{"n_layer": 16, "d_model": 448, "n_experts": 20, "experts_per_token": 2, "d_expert": 256, "d_shared_expert": 0, "activation": "reglu", "moe_layers": [2, 3, 4, 5, 6, 7, 8, 9, 10, 11, 12, 13, 14, 15], "router_score": "sigmoid", "normalize_top_k": false, "routed_scale": 1.41, "balance_loss": 0.000541, "balance_bias": true, "init_std_router": 0.0383, "lr_router": 0.000282, "vocab_size": 46060, "norm": "rmsnorm", "norm_eps": 1e-06, "tie_embeddings": "early", "optimizer": "soap_variant", "lr": 0.00211, "beta1": 0.95, "beta2": 0.95, "batch_tokens": [32768, 65536, 98304], "seq_len": 1024, "train_tokens": 569900000, "steps": 9505, "dataset": "wikipedia_en"}
Below are experts of layer 7 (counted from 0) of a mixture-of-experts language model. Rows are named router (the router's row for the expert), down (a neuron's output weights, with its number) and show model dimensions 392-447. Each number is 128 + 32 x the weight over its row's rms, rounded and kept within 0 to 255. Numbers have three digits each.
Before each expert's rows: "comes before" lists some tokens at least twice as common just after its tokens as in all text. This comes from a sample of Wikipedia text that the model never trained on. Tokens count by the router's weight.

# expert 7
comes before: " to", " in", " by", ",", " and", " of"
router:119122123064128144137134148086116153086113146103138153113138110102052097116161038045138171122093100165128118097111109085127187200114101136155117145182101143086126134101
down0:115098147039086110105161119107155139115137085165128143144133083117106194090069090157094154143092119099161154140114163140166135080081085128103133184093088217095104144106
down1:151177139139127081047049168118108168069126111143172153188183101151164192121121099087122101205134105150107105180189121104155145160083154137149154099068134117132103153112
down2:142117179198156078124142052089139107140163140104168122149105158086149121156153162115120092083169143138123143092124164089050055170115145108153122112150105093164129048127
down3:105165121113133137157133050087148114156089077128128083139100115171112081166081078124122113107159138148149082147089091111103132129176112118125221137151099116090187113154
down4:115108102103140169127081130099148172102091119099146160142156148114136088184121177105105120166161194110171088196144189121136179100084134167149144056151097151185144134080
down5:146164131208156092151182079103141117156080134106140126129163149079136114094114154099150138146136137164117062141126133149141130182127115174118152117175107113166131142090
down6:144105114135125137154142082152126100120087133160112127100089113103127160135139085095202079107106089115159140161115152128100162190119160128137099161126100085062163024090
down7:129120058130098131130191151106070155104175104079084151042157173174108134131156143142098116116199139123118122092150123180190185114150070136113136101138136107111072156154
down8:163080112146204146103090136114119140065098136172136121125159147095048056133100151087074153086132128160113151135112106064135147069079152176081109105129136082110045050098
down9:072129072131110162101116205162122128122115120059124163118170172147138104076118168145105115199118187175131103144124169106126151125137141100154137148178150201205142138136
down10:102099102071076167119169162151135146142070146145172166132086144186104099149107100136141117121144167162132104140174118151150164114121179139147176051136128142104099000166
down11:096124148122113063108159099113164147192153126146135107153120124158136133100122104079088131168141048099153145113159151075160078128106142131152205119151155158160157108113
down12:155125112097158153112128148144096111108168140118121120096105114103122107176109133184081104086068078094157121021134099135074115111181086125071112113066140148144183163154
down13:113129131058104122101138128151140111143114076135094084175095100167079108150127135162086185104136079112130157152131103135116106085167188147070092153134122148122151081158
down14:179144144114110179161128108182144186127116078137187200132104239156108165108124133152130106141185151171082115178111104082094157165117096140134114098116077161107049174117
down15:150144114176143123172081065138138176106116105153154076088110160134102124100133072127133120128117163085121070154141155145140148138170141137171159111093115102147127159108
down16:143151171034134182097155126165141152135138111164146109108167085097117156116134124066138135137162174157105098142114121132069128163077138133191155155182156130118156082140
down17:137086146098077049115134090180121081148112190140153151125173090082088104136118067110088137163124155157134148139128118196106105131137160139141106137127142101131177185190
down18:130129108142169206180140167163119113129090067143108179111133116164147107094099175129103112126086162080096132151134124144173077144105095124113163064142161165108159158080
down19:153125156085106124107135118063127126126117117107129165156111059143163150101119141095187139101042118136107107119118156109200195098152117096097065146125099168164139146133
down20:163168139085155078139102161092147150144068120125102149139122110174111173124200165083186106142140155181125099120138111173140125156167121169121137094097085105131158089133
down21:073077139115073094153152138139079139149114163126133141080103084096148121156115110108148105076097140174122145156094124098123157123152142131113143097128103114120143164141
down22:099170103177126086094189165148174127145088128200093116134067191194115122181109137108112127196145127169160155115132088111158154117122058094123141140119125137130133140139
down23:168143108141140109207128090154181167158196189127055102111152146179107168158138098114119096070162158185125122110175116095079112132122116072176124160215152124122168078096
down24:134110140097130159130162129100157071151167139105087145120141157122149140138089128101140164124081145170118120132028104130120084114084125168129071153111189101105083123177
down25:095122138168148173135164117121097122114182107163128068125140134157166119127164209100136143167121123135159175101130066149179119083144107116082113166134095138161152126148
down26:125110073103079088142145084099159165160095093142137109135115156175168170106118099158129175175096141134108112159108150134136117077143127111176157128056180164099111125123
down27:098090136076137117110138156136156144139138148174117141110188119157195102175150148076133162093169164153098129135160163102172125126151155105172174105107144100132121161155
down28:145161158096144085141186095125131130129118111130079071101119144118172167156108117116125116147110140126134098039090116149175128095144188197137164197113096143091122103162
down29:079128173049114213109132125104152156106119103101115157150057111152125099118086152162154121134136110060127092070152076134141132074087124141128086046080142146113164146106
down30:126146141141177163130124108119147123158165202131090130119124115125148092071100123187068082100140092099200126127093179112114124128124149174122083108103152085143108139101
down31:162012127120145103146160098152033096109166158106169156087105082146184112144132099125189096087117083080150176049123092122182165157183149122104088141134069147123120099105
down32:123127161103196078122125101127053190087145114177152091155123109161127173091159056172230168162091170105145072127107126126119173137138080163172095167190199139120118153120
down33:124187072070071118131066151123127057104106141066129149111139145160139165107072114156140094153114152107109143116106092158150125133167144077145156111111175134120067148101
down34:109120094083105166142114115125163097105061155127093128145130108113113171138150217151120084146122129147160150151094129111141169123154130122166138112150121157158119121157
down35:083077139111112157124178113111104136094172133174109182133131080096129087187067146100124155092169168123077108094076119099152119081151139061200160153094113155118123187083
down36:166147132160102153135122093114145119088149087169161099136155155157118120123113171151131110177122145174141101160120080136118102109030165139127038108113158121069141178132
down37:076071204135097157137121120166078110153067140183143045098096142107145129133126114144194106164114122109117108120115130160139099188129185105160161128120125134143141116093
down38:106165140127110157082126130164166085117125110145149162095080116137122142099123153155157142121068101135094137100137108144144152111141151131088122138148076174168141076159
down39:102126135130095165141159113117117125162108124120135146086101138139092084173093131149150156120081123115107062156045162127106132152154149082078171120117046170134166119176
down40:084120070133145167122159112171142142129132050133181116164142127111132134136142078106132080096082161075159048147143142160157118144149133078190145073127089098176115100142
down41:187136184149175111197135147118073163115143140123105079136120130145154157110182144063149109142162135152120118168094129117098156171115139066097113188134148124122137148065
down42:155120190136155168113141110160128143113141188133139058129114099174103120084189068119123091096119156115137174133080129082126153128058151180150150136133179110127119082045
down43:121098144088155128113106128146144079117082115129133094150085097173138130124112118144096101142154102101097105112177125146153082050162121102119156157065144082111207152082
down44:140104149105151148117084111130169170124113118129136218144085071059123176107129118136153088121095078151098156185082182143134125138128146105129129143052115089145123150142
down45:110091155147081118104131145129144138120128113134122134148067137139158088144143095068095126138101095079169149125148167142134158154124119116091131109175099103145165145150
down46:168118019150119129165143094111077151130121051163182202109153105119117171142139111073144109131144129141154107107144119123189138156129137143146117111084109141137081127094
down47:214114070111058119159097070141125121123110139146140086158163155118138163105102221105092115102140126138098142100144061181061135142138180133141095148175121094077101134131
down48:117164145153133108169104180146136169096161156119080104078148178121079106180128174111113096072123129122161077135159122081169126124161164091127143123124105163121146133125
down49:162132084156139123123089167111150098068176115158159137102117111110147140151152098112166154145136125081077118125137101045150116125095161146116149100131099139139085112128
down50:132198138184141112120129177168085124090141139173138117148134164132156116143147092136127081154164125077111154174179146118106116144160084129119130147142165176129127152161
down51:108132116151066142120137161174126109154167212119137086142155166175144105135100159095160149150152079070139133135102116135089134130134126112143142128106143054124113131108
down52:150056188144159151159174138119159132145198164142100102131092116172125089076111162171036173134113159088151137125084110108074099112133120101121185125142113162097121138184
down53:181116157073090184163143148148089118174164124078122127147140214161079150120128107114173116187191097110132089096181144121106149149157079117178138151116144080150161170132
down54:199134155166141165096125146111120115163181123172088143161091144114094110164104099139216177117089114097182167094102137153146091057178124112113116103152160142125127124158
down55:139157150101140166104154138104152201120122130182146091162125097103122081135141169068165208161113166051196123130150132077145104110091085152117146108131154124052162114078
down56:124136153166165126124105091120113083096108145081130151124166150125105049110131118101102122217161078111154129130153185103082115095093195130149107132154133135125168105096
down57:121128138107092181148168145137163112113079142065162149139158095112151182179097164112178125085138090114140159182126139074155145099114142111110076156166095044116090131120
down58:154173137172099125163101135143069142063113151160130105103098182109122163106153063128084116124124124108190124148086130046144156105174165137117175154143076085126143140098
down59:067143169163091117155166127142125102080166099128097097133094122162147107149166135150136198100128137129139116098140162169135142126132223080118131138136141128153096140147
down60:169086167143106102177123101110152124110120177105150107086100115166103140115085122113181171077100147192149163041139058091157070114140162134111173112131093104134169019116
down61:121111101144135175084090143175200116110154088104134081140080109110047086178107160123137145169103113078140166128140137122118105068109123094143156091225137144113072118187
down62:130178168136137094150118135169180138098195119136102090157162171156132097119193195115140135144134160128124126183127064125093054096104148135126158123117124160121158155126
down63:094133151164132230096145177096124156155064145067190102153122084077197100195146150113223052147157153128123101118106119129082132137135148065190121120130139173140118027119
down64:085144133148082132206144134143107115134110082142109162096149066106113146128187168149117127134139126217110100095163159107138164109130182162139122130081139073100136170139
down65:124127063193133137119187165131102126110063127155167101105149175150118076103104120149170144132085102144079081143107082137124147156070145166150122174170227155165173109140
down66:104079137162066142082108113120104153174085169095150130143176108123132142142113092150090115088089216144139103095153125141100150133125148136149118146149168084112070181151
down67:150119204125088103166132107109071116120101046139114059067101125081142190137171133153198091128108087123167109066117124105066139141099155125167132104058180110152115132183
down68:146130109152136064096149146108133181166125125095133133113124186131126183082135094105119121147100116137193151108152109181166131102116143094128156084122138077143150086136
down69:194143037183140181064111162108120153112112114122098156157179117111112173160188139151098133147167097148145151093192140091117097138118141093111119102092081103137084168140
down70:109123076191112131088155094128193091142127136133120181102128129146118135156127150134107169127186044068110120136080194161043116120186118100115166125105104144103117139152
down71:086164079193218216126084095104141140134139121113159150185091149176134096086152128154156129157111123137121107140100195085119186067122154119128081075156103084125121176109
down72:121079121133163124171117146113163083186125144097075140080126156127107155099182113189123148095136121125123165074055172170152198100170115121092135155105071137144150151144
down73:151097115135144201139088082148162134081061134133163143125109168116137126154104099149147085118125168162117103122122162152183124151089153088158140143123087099105077121156
down74:096095159161208133115149127133147091163158118131142098158140188116130112152119152136185164151139131118108089115130078144197108073085147127118108139156094106107044174185
down75:138112137134098088060107136099119150166142151137177089157126051172112127055146103097163083134155094106111126088093136168142112193172134105118078184132123136108158126143
down76:132111202119168091160124132134124143118176124155097153128116102138150052066131128053192157128119121093117093109122126224158137113135124147111116149091111086128058064121
down77:113098159131110100114144127096147120109125187123158083143135105140083187143105113118137115134082165089103176051118098079095186164111071150126131073182115093095174071219
down78:150087169154134127035107075105144117109137098229059160064116118094116156146087145108175162171135141148135124133085162131106081161156148096196138153135072110133138129125
down79:156133087117174118129136097112115135109114165118146097122161128078117141141133131173069139119039213147178111069161088088136121143161098113164071132081119099171138124103
down80:078143102141153144077173150152083114117091080171097102111087134143199142134154166146060139169140153116146155182097096164121126093112113109095156177087130120150084163104
down81:152143058102110168115146195121164080113205118176131106064095161137130117088133122133114087155181127145106099112170104151140175110122096150077154129191122071174112096116
down82:213108171113222088128116073086090121180099124152076153153121194173152160135161091150158154109120114107116147099130090099107148114135122127135057144153094103124131106105
down83:104109116111109113076132106110143132177129125147114122097148145121088127079169114138158144199085106112132099126085144154125142119152100165139083129164134156097175102107
down84:090146158073111072125161125130128097102129099120163134093112131117057083182167129108094095092150134168055127101091124192110127118152126137093140089167081122103141169136
down85:095123073068122155132121137080171098127144175121129117094166109082101121136136100120107096084072091088092126106102133158121121175131145187114141162112115167158076094097
down86:074083102146144132149109144093159133153159101144175110145066098112077072107143108129138073124124155114097103165090094200121127138109160141124098173172099158149092202077
down87:115191121099148145126116115158053101161117177143153117119167116180126113098109126122150180116121111108069087107115132106114138127129153124159167062132092146145064171130
down88:096164106138120103204133082107138177163142150076137153126098125146106122113107128128127165196124150176106180163178131156127152152125157106130124155168129101146139139192
down89:137121181137120117157114184140080202127196101134157154116087147086156126135155115140152161118112058166107111129107124089188092131159191148164122149167150070140106113108
down90:120087125098124152124193115081129113080075142116087118107144079136173150143116133158122146101103096153094125170106064146123137139090132082113105154152126078117181178178
down91:131149103145093122138179103206169197104155099080109111107111111125139137131126123131152119116069104079119080062110143109076177160177161108156130072196093123147118088140
down92:115115145140150122129103135131095127165134115072099148095146149123109102140103120130171133131116077183122183108079149161089147109095113159054130154139101142111114140133
down93:109118123105148130144114140149094121106125106083126098068157155120173092165097103123141116098159115174102112121133200077135129080145125114123098045113134109111088098184
down94:086113072128138146066147072123102135148188111062198097172141075171082170103110115166136139116159142150070185107203161121115066129117121172048152103131084146078137071158
down95:152094116157096154084151153157154097172121117063132083147124174082181104110158212168110128157182124132134131085143058107104126097139152149160247176094177200142103151090
down96:090079103133118106171139106090093099161153147097112117141096145177168179175166090150065136170146126071134157138106154158078074124148134110133137099122139138089070145156
down97:132137103090144107089107148175143119106142143134145104146077194167133117080131054161104121179062134145133150151098153148130097075097139144140083100132102165066168107181
down98:123173195094109135106163161174101130142188106099109121216135087080164129133154078147110100167126142078140129128153155119146124147114160080190082140139166081137139152065
down99:140129079125104134136111149094156067123151103098082105106093124108130168153164158076157095129118117075107133139160164101103146165114082148098154151115160084140138048116
down100:130095085143135082135113114118117172112142214115123086105199070127138110156100158116097115130149104104122094162122086168146138146144116111105130056163162111174113144066
down101:148091081081125129154088142135106087150101168113129072142165135132160172106176089116163135160134097111144079115133099161133142111123137122132102102163197153083123084105
down102:118107083116126112121086147108135110165128141084087123184104145102155141114116144105174189136194103143113095155162204167096150119120090154089134077193148184134124161107
down103:228142150153152142119057123098132118139161127118057098125137113184127137073099155167125083098170123080141108212095136179084137082150147161116138138133139161146103108159
down104:158088136142153073137133122153154133097135127112145139173162167157115123130147143146085084102142123159086122037116185151108154083090077121166100101142102127104154152128
down105:152084104128121172153145139122097073144116121125146149133149074195135123179082109139172051116080139130158074120129163082140103123116125129194131190164080142161134141178
down106:104096084153107175142074097111086171170126110128182157159104079159134166063131140096132181192112138167135133096136180100126177174166092192084114121101159163110156151119